Experts of a small language model: a softmax router, 7136 steps.
Below are experts of layer 3 (counted from 0) of a mixture-of-experts language model. Rows are named router (the router's row for the expert), gate (a neuron's input weights, with its number), up (a neuron's input weights, with its number) and show model dimensions 128-255. Each number is 500 + 40 x the weight over its row's rms, rounded and kept within 0 to 999. Numbers have three digits each.
After each expert's rows: a language model's description of what the expert responds to; "comes after" lists some tokens at least twice as common just before its tokens as in all text. This comes from a sample of Wikipedia text that the model never trained on. Tokens count by the router's weight.

# expert 50
router:530448502466474543475484445527516493507498538452520524486483501500470530463503494520447475530500517457522482409469514433522509455505588469470518555474528542534493490480498462503396521503490515479489471455532522479520544546486495465481505567526598570480499474501438505558518372491535557501481470474421502523587515487458487575505522523524490534477513477499487531487510456406497466499462
gate0:456445465575531539488466526486528497485459494486535502488489513476483537450468480464495475494513510447450528596553500532576552515484526464482521473563572439531495450476467455466481447471481534532504540495431463479465535406482498485494488503530526521536534515546553494521543460481569542495598524540472443487516565501490459472486541484484454504569491557545501518449538503533537513483528
up0:491501488530504466468489456496488519529429536539505512423488530487549568562463405452405497494478474487452544483430570483540530460485508568525453536411509506482509509507493445536510519500408560569477454473507468528512454518535480497524495454538428504552503539484539507536478515483510501476479524592427448550454459493570475417494552534531580437503484520558460541515519484498595471554473
gate1:432480505476488423493520507482506495514564498466433428436506545517515540529455529426527503516436553532453516485482517459453469446495549456546483516498514467513515491472481542533447477444489496512532385430501478528534465524548501430507531543515549553555527529424434483542570520455553564434533514455463527480524476513557576522539549479589513543469477514494498421436523518522459580511481
up1:521458490488488512551543487516496470545391487506400514497445460521497497522544422386531483606555443501509408590548585483516455567476551533476468452498509495512501514486421456498519484490506528484491541466522467471557536420436514459463457539483474471454429590562462489492494480535471496561537563526456401440438504499488487501486499482477429481532510459498528505521568455454467531509523
gate2:440524550431543475517525456469488440544512508498451513512548444455532562525566417485419552456503483454516481499497498515515464490480447498455466541461500499531455535484640560571424511530483472416469533487395500522550446517435497493481491466453548504470479516466583468452548479541527515562508534506456509516534526488453510455571501493549526507531459528516555535528449514509557541405502
up2:542512448546529543403447483540524509479549503548466523521484505453438519508531500456489532536501498454551534514503460463496551463489495448500529507487486486491554549590405432515575546501546497495567520506488500460400480490551501519475501456559579460451465531560477527475485521499480488523434486511523450473464460523496445495412474483509492491423576511497522541449504490500547489518553
Verb stems and endings after prefixes re-, con-, dis-, such as reaffirmed, restores, refuted, returned, resources.
comes after: " re", " Re", " con", "re", "s", "p"

# expert 21
router:568518529513484486528468521495508583475432426530517558535506475479576463463438463562417568434547452592481478511419448479441474517510492482510507442484425566446511523488547507488568490483535508479422467526532532452483428471558516467542503482526479470455491528526483450524537552522435490479530548558496524455539549478476523533483495534454462470551486590506418512408406494536483528539479
gate0:506522565488549505523459524498482473517457562504497477437491562514501472526442460501452507438584517466397476567473487484516557508460508478479557484429489525459526501546523492547491453471526411475471584435473488491424457487478445485460502482522571464450574429466514469498495465488548431529540523573504404419434554477496578428501511530481504531525533531524484536493400470440454471525476
up0:525471505488534460539495528506372517540518478510488495482520530562455543489493514496516507377527555516477559450505497536469455517437558559554494474564462434456491474529486562421570476476477459502508391433479496473538525488448513458467492455514454526498535478537477439557524571531419545512492562501531494495511512479502584496536576501536598502514492504473479471491451425534488531551551
gate1:571526516515500543419567510485509564545564516510549424476511497543514456483380460528373455536540516468487492532495493466478526520477467487548559485597542469479576503551492548477445436467513490515501497488565528499466454544516525519551470525477468455442524573528492479500418578522503492506519504498478471424493532403481549480563484466484508488528549498525486532485522447519483482508517
up1:468479464404537449602460441557467442465492484462471471540510477545530509450524553494498478469513454496535567470556436547502573486508543512489490518545499482534449502499505432515477494576350542513521495522506590572473448454487522465480501464531506529535439501559524510532495480502564549465477467484467450520420469541456458555439519452494502469505437433456561517462428484457510565409474
gate2:443454393420457460524506499457443508541508514511462521507520537535520490488473488458552479479476495515478538490499468468457506519539479514460524512501430501530516520471467425537558467531476511532475519514586533514448513456475533557526479492453580557517564542502438497535579445482429470438456588528524572490462485478470469506441486435517555482510572519403464488516479499540438448490485
up2:468463465469538463519570490472467550509536499556445420486528504440431536569452485520535517516540495463494456498554527476503377437516586506446517447469496500552486443470502530466569565484555535462497522419467484494460434495482492463525564528493495549502588420536501551468418540484513440494486579502486581485581488507490471474489471474505540450520577404466517523501536535503501499535531
First pieces of Spanish, Portuguese or Indian personal and place names, often in tables after a comma or pipe, such as Mar, Pat, Va.
comes after: " |", ",", "-", ":", " P", " de"

# expert 63
router:478442520482575520521501538450534547601459471583479503486490481506496539502470502466479494508503476431532492527444563513521488460504485538438519506421484539577504503488532456500561465573498483556428486492514449494502545542505526536475512506522483543473515569506490516495428581455494496434507478535594484546442497480517497519557512514507503538486495536607534521500471500500463513461529
gate0:536483521540501552521536523420483532543482451508510444484513474547528485513496474456504514486526544506562525528451467462478531406580547494495471507449451526501466551502504479468497471567495494510405559493493473523447513501487476403447384472436559521561574527447544491495517532512526455495543496489464476541469513500539508529443467516498431495552520550511526480387468434482531610487538
up0:484503465464437534439468554481481420505465537520386469551496513531546409510484481533422541490446578499549522504475534509452476504484580519496488477500463499515498547558500560449556507541497502497505402518471424453524563437453548553400510533500490554479529493477468433515482508483542537481458532466510484497498505488506426483466483439457462505467517509572488492465519451477532536478485
gate1:516493454423534508498514452542503520488481550463513472464514534550500486516398553541587524518506535556442479531399493463423486533471511414482490486512538430494495524492487472522507575551519511542553525492527481511436550475497508584565431503577488479484529533504466625542473489520482495509476487502530505419466459479414509502496479461509486525476430487480518489518528537515472485508528
up1:531446411502564531446464512530515536495421515514404528510470472455475519519535523411481477580460548493518587580464560545575480435543576484523537486516494568477530500616448485520445466527481555492487578480546505507436478490530507495544498486502503509481481543498466514529485587476484513552467506508503466439498493443488519461534524483448509511520540453538533554482544515505537504475499
gate2:451480533484535506508482469570537480448519574519530459504466464445491454477408555468511516456528487533424535495485538588521489480431486461526467489525544505487509545508551425482476440454491517500496500636526575500566469454466451485538529505509537498514524430539491554471509532485467430600441498500473484501528449508491478457536498520456540543454470552499459454458419527469471428542539
up2:472513547547514464555468542512536485526487553521448549586574526534494501451492566455511546524502482562508484460491514533489525510499525441485509539494501516451566450528548504486464492483449540435501555472579472567458405518539498492536500502496464510525442418430560464458445493550548458560516542494446406547486479516569466500493493527525521498467545514462545479503459555541489499591458
Word or word piece right after in, on or at, often months or proper nouns, such as terms, introduced, October, World.
comes after: " in", " In", " on", "In", " at", " On"

# expert 57
router:440432511485564511566520502478485435525495476516490519450488455426493480518553531432426563522434441468461517567538538496478548483476527472539510423476507489491502541540552435510475547508474561526448436452407580517495472472471526450553563461459474437494467539502544513484526541518532501497428478432430541425535518563531482457541564538538508460491464456453537494541522514486557631440541
gate0:472480496420483469486434452523513410505538573539438438504500550462523472490529502557474517453514496428465507555493508507529490477519535496542494527461482536463510485483455567428488506488590550509534470371400573488478541496501513530496517459486532525494549488465452526426560552549526505525495501502476468489499515498481437490491513552502522489494500514510546471487473500475514484544461
up0:525574552414489454500506512474417489534459553547494570427487491480496482499531548513584504496566495578487515474535442461580468450545461497466536488500439569407489516473518496473469476476476484518533486494439485465514465539514454518490418479429498452496485450444473530478459474499515604456452549518474597515392456523517497471477461491484488482494529454508578516508499508480490526477471
gate1:441510492470639458547473502524537495530526473399492437485570484391439467552493478490506551484497535492472421541457508470471549455506461536467475515533545476519460544459441451475531477488466579512455505505512543534476460447490539507545531505512591521540534533558455561541578456521526543454422517436422499463508388511510573463524528562524503497513512510488467528527464461500524473448578
up1:485517541541543482506535454571478542480463428519554543525523559475448511536495527535451456491496536464455445435533505507441461542540415503496468551460523444491453554529485497524485525557512438474512455505480503540510510465417507450520441539532457470513454524492492552477533490404495487489538470505558456450439484531483504597583517424474533470483435541501494488469531484477570500467490
gate2:484525481375538472494525484514418491587509457533426498455479490483494508450438534506533501502462515505479446515500524551542515505516590595498509555468474500470441534546474502413443532586408512495524450423518454417489492543533491454460516540537472456566475512501457583594520565510485505498529454516462484513514535516523543481493435535438456540428483571492441499454531534470587515503490
up2:466457468573433518521521574533419450620515523519454505506477517527469515448472481464445528458439461528501545529431432506510527506483576504492472518515482519501535553479438586499463564492612476508538449493469458475543481490474503485472522535472485499472598536556472485499472483492466517452599487502515466527523499555479481479516422514541488465537597557458513497491489462509496505452528
List hyphens starting lines under headings like See also or References, plus opening brackets, quote marks and dashes.
comes after: "\n", "==", "\"", "See", " ==", "==="

# expert 32
router:496583396525429485522482578510504539455474513428498473522516519458546558487522484512471587512444488587503525636552530434542486454516504493438489545481520511531597495451541536546509528480503560412513529538477557572461470557484567465496526451469596506493584474537427478447451524522538510526491536475552487460426495509499522566546471501545523538470503450472468467503479483516515444443519
gate0:480542554519466500483474517519518448489454496526513491481526528564495541562495488533388522432534495437546624501443476522465413472471539472480505535516528531548458514534541456522469508547458544454518487428503425490557512514416484499554507516498432539487496474498511435514469515548446536480520429509488522434480529488523530594481503401549537501482509499454490507544566565427446543467493
up0:494557485482514487525511429527546466476482481445507544456484455522467483444570527518518523519499517555526496566544530492456479439501524479448551524542510464519541487495496513515487397433456512507518476502500509456528537463523511447447469434467496551415526516468475512427463551498472566496534469432542502505512556473512527431461514553496471428417495523554547495396498440528498489545503
gate1:503502542448490519507421544571493482527521523468492462539494550511421511522545520473456413500589550510504514491430514483485506472536573459566574447540560546524530514527492543479468530569420496479478498457497503491541493457513489489481521512557466544544462521526520523560448430476513505534551536394477453479501531490556574473491537446452555477488556534504503507493495517460547492422504
up1:553561467543437503486539486486558409436528512488549523517531459466550471479573549487492553518499563488542425504559480466518573565582511488466518533527466554554443490474555562498527424519439521531519457486547473464405487487466507496518549511579474541528471506436444513449529614510466480546448503453456489467532488459532503511503509521469518557452537518468501478536523523449511506559415
gate2:546522470457497500514471555497458475550551479532616545508511484540464485551494581516492512572410481498524500515515461446520529487521540491501524477567444564474452488478552483473520546484470438431435486581455458513399472577473562504544607500473482534527491478442467457478493517481454498553495540449458518455576517532446543412446449510508474545516545516543464442516520459513469472517459
up2:490501552452457481539464466500479493468552580435515457447476518507519515469507501564475437479474527481513524468459502469467583472474529419529508473434467481466503518492508467470499516524475485486511470535562567476515496530525477521559466484398494473493481570507490504529400512520531515487461598480570493464514498522538523510454559442510525504503560555473499417475506549422486499514446
Rare consonant pieces like K, Q, Z, W, ch, Sch in names or words (GK, scholar), plus pipes in sports tables.
comes after: " |", " 0", " G", " 2", ".", " 3"

# expert 46
router:529514543529496544492497492582463457473579520507452578452484510534463543523518477553535481445540573493427472496458496444543528502453516472544518509560490534540528530522446572480567530465539501528544523500537413497478547490540487531498549506543461495444515442537475443531465503472514520525547426497472525440517515476488493471544465419534475434502491570542498531505466500510524469535482
gate0:513514494541496512508458418512510477483501499517417474468477548486586530474476565516545462545456514516413510536488615501511527512501520459560581571543488530470570511423467509483474494483519562502608483581491526491507534531558495426494522459561464516560484525522539555470528481525548458541542523452490467544511484486454506538468504441438563554537473504533574535602484555517510484577463
up0:501410552501451529511558540453582498559458492511484492542430505529429459485496414522454523518449441464520483510530498492547514515482484499425488441498564480569468443487547481463509554545491549555414528569470479474542506487522564455462486410501489535493436442480487539440554494522481500470377543440423554551552471568493563574445532478494464487488536495486530421510518423551534583495509
gate1:478503501509542493548510524539509550461479502535568592437552450466497460461504531469556510515462509574499506441458517481566481461518521479450501477543474550506453463570497504451464482496472553421551502513448536490472465429507536488480557539483595481500443479544502581534500481426555591525516546464444561483510538522479554427536510548567486462544479427466477488529446465528485505515517
up1:519495503479516491472548468528537492513507470466533511509479395525557545456579529483496438456447499500537461448476493506446503507479486552483470500495484493495547571546478425508512479467473511462544480447475512488545494419474430530477510494517469482540458494503548517513508468512489402510537430426471583474510483473530531437405464447517501520449498568502558570559519454522464488495477
gate2:495520569544527492517478490504484572552515506557514511425474476523526460473538513550510450422481546538490501527540499471436521479526460485508523468495569470437514544500510524521517520455492534469434526465421485452499499484547427544502485516531418492466522467518530543524469527514526542443489476456550482453497584523512505532446491395566498459474445509539549483464503568498505499535489
up2:489537452498511481437491467478495478540472487518579527490461501515503462503541496517550473453472534533544496499509529497525447428442505538489507495522537542449459529478507530535497469498535480502533437453500501461439487499496538447525507561437477513468530514529537457548545599478559504506438439543518470464453478483464445492531414445504445491479490492517460438441466501488548581508475
Field-name starts and symbols in place or taxon infoboxes: Area code, Time zone, Elevation, plus degree, minute, second marks, bullets.
comes after: "-", ":", "•", "\n", "°", ")"

# expert 48
router:545469521456450430468570501517514459472449454484538515507531511522553481470586541541487499503544475473490498423559541539492534561457483516568462522443520450463570471508560559533523566502544539504540491600503581501516511492448564476505472464442546438498559474554481537570502513428501492491497495461475518533566509535569524524460525515511492567500471569493428513508472467440494462503470
gate0:537466440493530438498441552481517457502503566494548550446573503541444489494504578514499505509470535465456490476478437489551524548497519537478539491453458584466479521440444532499522528478538569537485478543500508517417458480534455546466500448459493529507474490502545506506564669472448516567548511542486537522464497553462446460514488536531539511474557515527451507539442557502473469468462
up0:427499535522550538500501453530545558533507548519482456502465487561457528516489567529576482489460490503547549498508440498524457518449479472524528585445557481598539530424468572538480550503472434545573555447503490461462434532494462476491413495477549436529569511500499474510555516510552519513517505506521476490509535487527478548482510524529459473553512514506486639474484420497501445537525
gate1:510439511480470562498546516479476469522404488462421524506444480491421459539481465478475535549548428497510520486410537491456516443497502431520472483511437466484503519503460582535525526483538532443553485485492595563502478471496555476535474494455519463483527493574537469445594533479480489515548501413541475478441513448532438475423535538511462506520443448502504518462440526490462523439522
up1:541466520483465507464474546483464503554425475404480583482466509497472487496507524535472534537531524444534532501437501477459468448486534487580449517510501480428480571493484523513520468537545469577532502516452463553548445472523539539554526449559542481492505471540494487470532565490478496515520480528476497574454539524435405490449525512425582497533581509534475431522469458549511459576508
gate2:507457497537478475518516468455492424466442530505526593525519467480588563471513465532455523448498494548479499461476459520551488508592555563553473491496469477498444497534470517489487508498503518533563466518524511494484498494435499433509438484443504515398572491519528446556478439465455449452559528504412479508425513515537528494517472417492461541537535462473372401514502565497508411478419
up2:451472441529462477516557528530501533540464510453473475507484528523473435493471523578545512513510504524489468611449490481565561462378539450503466523498450525490443493472438521493516510454511494447442492473478511493520588511496480502420451484543414541511481461423422516438519553487490474522409506414458578522504457448480455519476558532507438494483487468521473553492510455564452553569526
First syllable of a word after a space or sentence start, such as Mo-reover, mo-lecular, E-nsemble, Lo-pez, Do-minicans.
comes after: " ", ".", "-", ":", " of", " ex"

# expert 51
router:486464460517533495458452527448522518572540507519456506460571468561496471531531501549557475434502551520452417530526433535467436441472510439503553543428430523517561546458445567493520527466555476517539493487513537528506555499504445525454511518467494476507465472475484566460491538517492508538554515517450488483502560530463563473456396457481525534492476484530530471457491527514444478483463
gate2:505536525409490461505474470504447500472491457475541431499492466507538503482497513522446482521420534467461458458473592457507462553525468501486497489429510483452473552445513471473432528561447460537527468523485494515439482509427488510533490501492525455497496420465500500522511550548463568516530506438540459527512516545468466488545471577476449541535606466492527473565476511450496491569533
up2:517529499528512577512498520455548453504502505477500499432479519541533556491488495498496593507514523487543530518529481497578498495478486433477539563466414454538509474490478514477544498455516567597564546429536507555550539522489468454448483479552494485425514517529492460472526441446442556484454482546477498527538450457458512478492560482468539483450458513551578478462528447572522513470546
gate3:503465463448434541405521501536460495486484530536474405504586496507481481514492490492512495498439495564502441481437491484488502479502461519497499517488460501513486552421550463505452523491460553418403509551484494475491458494512482439467522515430555450495493520530453468550558452514548477447467499508542470479486553503590567537507424572553534522531545456515515535468548521417530509463504
up3:551554513491535529468490475532525567491532455498556616439517454526464519525494525473504547580463473536492466438531438467467504467529511470478509545478467505448518473515444553537527494475462539435513497490550513521556480522562462496521502575507474432556535502507541497463505486462486373415587496494525556519593536432553534430518511551466525504539524461504502489512461504518415484443552
gate4:510517544499529508434552472529372456452588488547462442557555477471458483511483514594549490435505458519501440566515491501592521455493595451456482510460500460535476530492471499447513493533548469537559489558523523454403524544465483525490522507553454515466478446570467561566471488504485590564547479553552446506524464546479542535500460571488522492488535528534514498495507458491524522549460
up4:471513481431452488475551410473456523532479482464474523539544489526443511509482481524529539510516489506539455482549542522499456427549434467479507549495485568506497527489533548534483520489535477494508566559553509506476466484451475435451518536535568486504462480557558544464478453541434486502483543529507429458518481453524561447448496485384522548503439554448470497429523503508518512462507
Line breaks ending infobox fields, table rows and paragraphs, usually after a semicolon, pipe or closing bracket.
comes after: " |", "\n", ")", ".", "===", "=="

# expert 38
router:481521544551489478540555438499492465530537498484431485550544543496468505505521460477454447571510431487474554566482447481491573471543445433498524449452492502545474523564514525469498475501496470520497444475542516558497483516456503455542463547577484529540494467469547503489467541502468519483498481482445526528453466557540499477450544407468548486477463498446525555443500416523559558530532
gate0:560569562482524512486490448585589398477491490504471563427468542497538571495500491549519474472479522487497520501531491553488510451496479577445508486530494443501416592491472556489586543479521482451485466518446400490590529521433468519499487525456514429457466477457535536491501426489504570484474446475500564497464505516522529493444495442590450480471486546513505479525462486438502495519489
up0:515457507476477483454534499472484547501494521599441518506555428493533503474462539503524461557483551552471465611523566499507576536499549495457455431542519555474538424538523464546465505537498521532461542469494520567470505492436511509515570508469452485494514440508414511484450495491526440451576500507448472441454390447555497454568498504506457528535510494544500453522468505559501501561493
gate1:544503494573488512534481492477549532464498518567425557537517505523485474535520519525522377522568513545483451464463457551558576563445454491493513471491429511497437488502534512503517563481403404498522540560526525529524515551469410478507497541536441494428474497571462520560456478435453570462523476398480462476491452548470429495531434428469543476545499479516486425478461506516533516461475
up1:474426536449586488473507413483497530449465435549531477468475541571546526401497473536473505458511482477535459561490486591530565469473514481439474529556485560475480530510552480496447505554506520522502476472501572579476509500448551504483485532538567437435556498448482466477482529516519502507436536461450476464501432518534536501430559536520412509502494542515604492523589520456501513465507
gate2:459492559511500477523488464431555543406578494490472590577524553508549488484522471440458480461510462493543513494529519452539554556520481390575488576429461487582571481524534472510522538520490442425510493447508495590519521577444527556561463480501435554424530503524476523537483447579523493470576496429506494498540514483492495499488488498506497566517484531412525493503521434486487554516488
up2:478449539477447470469489537527455458565511473492463463477485476479487489545530523479494561461517506467463557513520420536511473468467511541496513521474495455447429526500450527479454481484514613535525504521515478458487497439501464545483543527443556419516496516499568547507496534484490447474492538521431494520518533573507471526499491487540488514533512492530416571480498551554499465528483
Auxiliary and copular verbs was, is, were, are, been, being, became right after a subject noun or pronoun.
comes after: "s", " it", " It", " which", " is", " was"

# expert 55
router:504465423509468493561550461506500454456583512493474437540463539457466470538455468471456421451518460471502461502439473485590529495503526555566515508494523475519560430450539466467450482548479486510502582541501549538521511528524557468461496511557506531483492505530462555527524439526494493532426488477451452470505450484539505468428521495424526518497449481441508495547595501449502561563505
gate0:489467517539571456580595490546464513568468537522496558554428491528444529537486481501451577516510513456428508564492457533520445477473564508503486465563542558522536517485530537494559504536543443482500504464505465499458489448505542489529477488591414576496493499486522535523509497529515489470502498504558517487501506561540437523451570468591515513462512529518455508558544448504430499492495
up0:510597532471499488465439560480533484542509492482475476492563506554454463507630501466511544478482480591574497517490527474548528500474492431625496548509530491495530532563478475483510518495524484569596551487568521478502505531516443580482466533504545517503481436495506481552454478473518427477571520519548548509537538480555471493436498479503500532562483482479538497442450527506439437465475
gate1:495455458545495510541518520549469482524536546472515465491512545513474419499510444525456421474538467483425488545452437470461501443541493545564507494449497477502518529520499518557456504557575535490520550503454532490465430426546505531449424523465523510433477506545523544452445441534497506482516512477482404535547466544543476456474470490469460475432536548484417520524544487489462559428531
up1:498604485533489485443493510458487561471439568455489526487473572475494469418539479526597494530443425587536561444533504490415488463507494551475512491453521459500511515542506513480434485446549527546539507501495535488499549487459531602454464491450459492448479486479517522468566581495510491485413550524368586508516465444478541533513520550436473433547451446486484506495536506524581491488527
gate2:545482494505510477502459546493508469502510521504431489469512546520521509511465522554480492512502510478521570526495509547485465538563499525439499467501446460490465510538472521477487494510441492462450540582523439436476407453438503556493452548510525552566507465488512409561471375509485488511549500488558491514509553480425541508466452566538481480533506513562530517437464510489498519484474
up2:562514456399515495524477536502499568533557457523483462462513443462594543484467460551513468441510596523440423444453526495495451487485534476459504461560475479461458492522534475478528531535519507524491455549539494437443532469523442504544446522548542520495425455499552491515389553487552491489485498476520498497430513480501441528472455443569548467518522455495485496480520495485493485432564
Numeric tokens and number words in counts, dates, coordinates and tables, such as 123, 80%, 3900, six, 25,000.
comes after: " ", ".", " 1", " 2", ":", " 3"

# expert 14
router:494468520518500611574488419436485502519489523530514515535468463531486478493453557510469477547501487504493512513462432505457519557524538529511451512522548471536514479462492453507481498551484515497501479497504527510523575528402466471589479556519453508534611514440507470498529496480565534496447518440510539493500489396537524460534517474454538517550505471515485539575466470539540459562546
gate0:543434545630529499516556527478502527470502463532474630531480492517478494579449456484490518553439540549535490535539518490426491497475557507514507487527444466507547526532428426537527428491533459503515522466540469519523498484518456578490506546500484508461594488488513481499452473488568451488542523501503532481473529472492462505486486453442509509468494542484524499545489454521520478588485
up0:554488479555415504436624483470533475493574489414479435533533539509475460507523525461545479567526493496483487513477426428474556480466490517457474493509432541478538482475465540507517506506492529502591545564509500558508481487468532547502487598507506537497443440522532503418520503491486483504569523516515551514537520475503525505531508530435487501541537489565527513531386571501530499473540
gate1:476514476541546513545492496487532461460559465528575484515471431511560530539546503579533400523532495479497426587480514573452514522513534578469540527514543462494533466506531501478479411488481532557505479473530463509438491484477517628479523509455442514486492545411458491502564589467495461433489509531528481511457491506541448533528491459548473447511516539464529555496453522439489500455528
up1:525480523387553471476429460497559471513477576543449521528532564471487522447515482532487608489527521510517495435490537501494428531562482522497588471546499517543514448558416538447494492517500515507602473468487535519556510466481548542523480496502545543528538528532485495574384601474460534467469517528507445475550463513479493583436522602452436471461503445572495542549502544530434543553488
gate2:518431475468529444547548563498532462557533506492498465523485556469397490473505481536458518518548489481594519482482528588508493543510582527515513567417430567486525500541566441489510564461519576559488486534512372495531520469513472524506480561548499526476484580428475473501446531524476434537538503560530506503535449459462521517520480471504501516516451476494528485519427544497446498504532
up2:500514554559528478477527435543477460525486469444484503471517502485563481554471505419478538476540458485531524455526528507468580412467569484477431509463532373564537501545487518532516575578550518488464462477432507475460476491455450451472502500493562473467425494504580511474549505456472469454484528488433587566479511496500506522489451434501510543459556526522534539480459442404620536444482
Prepositions after a verb or noun, such as in, to, into, over, through, during, starting a phrase.
comes after: "ed", "s", ".", "ing", "ated", "ted"

# expert 49
router:488569445550470487514467523522453461443426566475499525458521484519467457514493475434520483405518537547533549467534497506463472413539481457481460475470471473477526513491523458482428440527514510529512567556510581426485539455474544447499492515492574509466503534570411479445493498490541473509538564466559452543476544569565513484487552539491454526434537471501549562524546490461569544455559
gate2:488533482505515471512494499449468521472515509461480490563557453493542475534517551445470450414492506579506509504505510445478516472510424483501513486461432514463461452542529441473474530556494494476560503528474601527450487545515529445465499499501484489536595476573531529489550468605511534480504518467531442466481495488583517503546443478541518506523490472451482489511478506508552525470508
up2:474533520474453533458524480495539511472548527533449470531516575498536566534523521545472525523559523447543558445461521486482457507552522540451496548580532491507418529528563435446510483518509516500503517499503495508481530495419494476529452450442491520505532582463529404556549533505499540474546498471451430549451496473515481538493484501591528413538520526510525498481487502475467478587502
gate3:431506588474493503527558478446522446512452453459540473550514519558488506446492435513486493555528449529508522414532562549590492531548496460554548490510448448466519430489531536449507530525519573502558544611556499522451511491546552444528455434467462504506470513476496510502559512540567568516467492500545439528513458555502511558476454519499509483511565494486536574451499527504548496485523
up3:463561563510442547485558550459490467576518544434398451532473548500483515513454453558514457526406531530501530451499559529417505545486515488511509505467493484482534528441519527477563419514497534524544492501490530599462459479551461451513454497473613524477472525472508482532521505575479559554478523587538465506481402521562445517472503486537438502538507538455541530510544559458595513521483
gate4:478510488473468440501545478516469486566551544501454507569558553490488477591505533563487433482439494469426457477448404514466491471511487433469470486498457483529444519527508463497513476480532470530556509447555475460521467541502530486528483492521471446561518504492551537544489538505481501529506595506528555560546501492452537503426560488550490516542527471483514474473510513455470394540532
up4:459524418555527522470472575487487438511442547473516532479526526486486452428501502467484540532501498481531468477524458481584545441454496505544497506543487522459535461514545487526494487498460512476497535504553547484557494538482538507553469478530543500451461419518453454507535532562513496561471493420428575467470481591450475415489505459488497444464509523417571517487541510531574496448485
Inner pieces of common words, above all g after a, such as a-g-riculture, a-g-ents, circumnavi-g-ate, no-od-les.
comes after: " a", " A", "cc", " an", "c", "u"

# expert 19
router:543518394472471504466566487540545537498586543493547414524431548512478517453525470526512482475484493481585554523523482484552497554460459505491496430505462530539540538456529454541466537432439498483470497520506593499518535487484440486472535558378563494492464492559463458520482442418517449488584515509513488447466499491519470441539475471519531538500509472512513540487492577499498471467482
gate2:474449441490556528497496458465415498516526509481513535499483453551549475537502464523510472452501460566463438449499541458504506545468541412504464516542496496459487522578472482556428524491470536569473438547529543554568493451517459550479401508478514432494518526482534557579538469460566558518499579489456519498526482447470562521491529462546490479430506509507528509551500482493556516425485
up2:472495521451458483436493503548515473527453524498522495555473541508547527498616484483487501559475570450492535499465530479508466402545489590467492528488494503489467494472537531524529511544475468533504513429505507466528458510473532488483438460500490579480449491581389517474433501473436518440478466504562507517490479503522469495460548475481421513523525489505517518476442497512579496569519
gate3:550509465456514475530512540476482505487544515563432517501496451504496406469526552443487533436514436484549481499520491509483531482529463485547539472428506457497496533573521376542487512467487513521438605538535572496470526467569391454445514531478490526497526460542455500567541491484522458494525551469541527500572530489511507494536507493511514484532504502539517448582479522545521499561499
up3:500411520468490545479505517466528509490482486464516421556447463470466425424524450595445518477517437462535440470512507521523462526424477470489527507476484488470432468475530496483469530509506456464494455556508465446490559496557518545491523501500508480489415484538477486492544532467531572566525469529553513527522485486511508514561460486539511543489542469491417459442469494534472512488498
gate4:463488450505443485511572510617465439589520545465482449533483490515497514524514520455481488518504459410611513522512548558509468521457538522512570484539540526511544598505490414507508495505481462482490528577467606528539487385472500535484421582479493474451519456459518552463496445534495506503495458449517504463489524506464482458518484477513524430461537444535607549478553457497464489547515
up4:463530516468555484504527478484414506545464527414451514520492505510490574468586545516459396560462480516414529502428460436521458528559465487488486532543538532495514495413526434537461467560459491474429447504499536519519502530456526467523513513505476532496488516557496441464505560496481395511542419598489551500479502524435522517526514531464555525491555522515519521502516531508487520487519
Inner letters or pieces of foreign personal and place names, especially plural or final s, such as Ero-s-ki, Eich-stätt, Eli-za-beth.
comes after: " E", " Go", " Bo", " Lo", "E", " Le"

# expert 40
router:449458475551511552466443571437516531575557482487465520461499481509464451550556570552480502450504447492506560558498480471445445466444553473506543506515438504540505512492503497510564541532495480522544482457542537572486520481480454542510528505477495486482497425469482561491480469527451603513485511505472485505517537527427559429449420403466544492520496454457529489504454460587551504463464
gate2:478525544444504490498492458488472474468451497505535421431528512481592499517516572555486441508500528552507461568519478434477458543494407479490517518576501524463497487611490527471420463508460512576572506430527526440432559497511498514470481523489512481533460517516507435525539552449517450489539549490473459519493503489535558557489478500518516486562450530540467508489513567538451523496503
up2:510544506488454523554559452518496565467546563526494481531513461480515472482508548454575431505534571508548501527543441485494508515452477423477543457584472616464506463494493479447542466541421479548541468496502508480429528449513497509540560493483495464536470481494508449526523486489558455459503526419533521531517471415468493396502482491534478530541558582561423485590513520446416521516466
gate3:486491468473490483540475498451530445509490456485500427454501486489518520494534560466489444467470491485500507496472529522475460495506519463509555452451442514563445526429502465467501496504472536485435468531507547509459450514561536479537494535473459557536558524587459423481543453538533591516432474482472485530539529581523565429487470531532513524485494487495477481532477573520561493475530
up3:506490520442533537508530464505465470539485433525525529505536448450493541556426457501489584534484537542473503475515549475584553543446500491471495428436510457509494505486477544520543483525507460477516495446534461555481503494495458553463601537569516445429463514532550501470498570472528471488537486542507498480475466476466437497484552511512555532455539553526474504478501417479484530524509
gate4:525482525492498534468523535444499475508499465556484503526493456517552521476522540490600455521478525522504504464478450435535420472507487454471458553487567483463506501466486597535520526527520454589555509541571483480476466533459453573530521490501501560519399469473570506518538576506436456528562557440491415502547526531510502528516498514472589543516517492506594575544512561492535542460476
up4:461517530519522488520546485584540496514528562473532543474467556551390552548561459560434535534499493479515497480522497597415511520507546526581455426482471493544516539492534543535534523499542468475494509500496548443469529467454518428455447485454480471516502493547467483583472520484531475498424491446401593466419459474479560440484509499508423504541442533500430479474481453471498448534539
Line-break tokens ending section headings, table rows and list items, as after ==League table== or a table row's closing pipe.
comes after: "\n", " |", ".", "==", ")", "==="